Below are experts of layer 7 (counted from 0) of a mixture-of-experts language model. Rows are named router (the router's row for the expert) and show model dimensions 0-127. Each number is 128 + 32 x the weight over its row's rms, rounded and kept within 0 to 255. Numbers have three digits each.
After each expert's rows: a language model's description of what the expert responds to. This comes from a sample of Wikipedia text that the model never trained on.

# expert 61
router:145164112110137145123110157172117154123102110159140134194113052129151170102072103116135099149141113155170148107118116118128162143108217157145175107171167144155165073080140186117108102108089090066084148178120112161127101141089133135141117117164169079183105128112109118140111212162037156151157156105077143100122149175138138096078159109141141097135145094132128071110107074181116127118123
Prepositions and word-start prefixes after a verb or article, such as at, over, for, in, near, against, under-, pre-, sub-, sp-.

# expert 60
router:157175112221171139154079165136147098171124106180123142148171101154101146107082153126118132149143118147166162110171136119137124122125163154188171089165134149172128139141139162109112125126104135056085147107100079145094074086093151146086166096127185061123095128120112082194121129207120127192178174079124102097134116083110108114130148104160126124075117128151123100072121072157093141112131
Opening letters or syllables of ordinary words, often S/s or prefixes, such as s-ample, ac-knowledg, un, res, P-os-ey.

# expert 53
router:187122110195182114152089165113128061167118147131161175178187102127143083140117131095136139124115083196153164115096141113126151108161139144133128202163131139164180076126137153144135115094095075118096130111084131180095090088089134145126122098168132115128107120122163061156096171170108119167132172063060120063165120180102103134117154133162148113141151114142091140114098131134121047165114
Word-internal pieces such as at, ect, ult, ict, ent inside longer words (m|at|hematics, activ|at|ors), plus frequent the.

# expert 42
router:161169085153119158208066122156143096139094125140180105140147110109155156096060157131124093094131069141167149049135141135150170140150143143154150150129164135162153139092191134128130104113114076108125155128124077180091124128081166193138149097112176091123092089100109109147123131147093113164161115105081133094205095167119105108097116068181161103107154155066102088125123059140120143141146
Single lowercase or capital consonants beginning a word, often before its rest, such as d in d'Or, f in firefinch, W, t.

# expert 18
router:136173091195128095163137126112185082155088130138147164111208106114107133088089152094131149102163086160112175145117147134109139133171189164144150183164168176129190147113134130092092093153111084071081140131077126145105127139112119148144178093163136121163106110135045103170098150151116117154150177111100104117124119141110075146117135113139124143088122128121121090085105097141120036219153
Stems of Latin-derived words before suffixes like -ing, -ical, -ive, such as lim-it, writ-ers, crit-icised, public-ly, metropol-it-an.

# expert 5
router:155158092182154187128128176151133087173098115165188179181119140086113182109104112089097086114130113117149182103135111138111133140151130170132136114144167116149146079121162136131087066151114124093097132141118081149129122136074139110127110121225155078128178054116081105195111159181103114148136144095101110094136145172076151097094160125159181117114176101126126132065135113159098070140109
Quantity words and small numbers after the, of, in or a comma, such as one, all, most, other, first, two.

# expert 17
router:169176134146164169164092137108126107175115160147171118155173111116103139068112126113129149123132138173140147064095133147133123175120161113200138134125126148182171158135146134104086059112154068104091130131095124163056133137107225152097100086116130115166147140129128097163088176146088139145201199079075127077132132175091100098102158106155119105103117110096106125077104099104123089146099
Opening lowercase pieces m, c, p, ar, col, comm of a word split by the tokenizer, as in m|other, c|ourtesy, ar|rives.

# expert 26
router:138180079168135145150128159178114105173124124112119114153126135130094165084114114124097118133135073188149161081127150146121141126090170173148126127119171169179186128090149205129134127107165096071089151112154090181091134159128166149123149060146122088188132078121080110133139154167095111125191150118096076090128161186129066123098193117122117106085115139142172099110088132113060095148159
Single p, b, m letters and prefixes like ab, exp, dep, rep, e.g. b-p in gene tables, pro-p-osal, lb.

# expert 43
router:146171100134194105209166113156140088150086136129164148139164122113082121144119157137141141128129085127187161125126119154151191163134172122132141127127205153174138100106136151102085092110101105117087121093122105160061099116119202169101133087144144088166150112081110129191073162188108158138150135091098086079139124137115088152130126080158147102049156091128119132061088121097135112165158
Pieces with r or st, mostly the letter r after a consonant inside words (T-r-ack, bank-r-uptcy, P-r-imal), plus St, st, tr, dr, pr.

# expert 56
router:159176125137158115126117112133164064184103140119136143154155102131125181082160145113104105160144079167124102090095109181093154139142164160126149154152146112153183169099175201068098081108114091157101189133122119163066109120093164165146107100158142096184122115127111076143114182144131096160123125099127135109119130168069082090114164119156127160091166101158171100111128101118138012131103
Lone consonants like t, m, l mid-word, especially A-t-lantic, A-t-lanta, an-t-i, recom-m-ended.

# expert 39
router:115145120154125165175094135153204083164098148138167133198149126138104164071084158101105117156126106130190150089148147163091149170166176135171170182144165130168211102141155146124139130076151107095165128121065095151074126101090164153133122093103157093140150113071137141130113152137095133139184154049089125113162125168068105109086121062162126106092119123100128122101130091126086130145135
Lone capital letters opening a name or word, often after a pipe or comma in tables, such as C-atnipped, T-aylor.

# expert 46
router:104140122142110174219126195167135099156066146199125160106146108117089147132114168116082099125131112154142139129129126169098123137128175196196145125181170141156138121093175147105110108132146099112123114131097131192117095078127129139132067100150175124208141119046088114123080131151106087121158171107060088125128159139151110149128163098152174124072130057107142129129119117089122112132159
The letter k in endings like ak, ik, ok in Turkish, Polish or Swedish names, and byte pieces of Cyrillic, Georgian, Armenian, Asian scripts.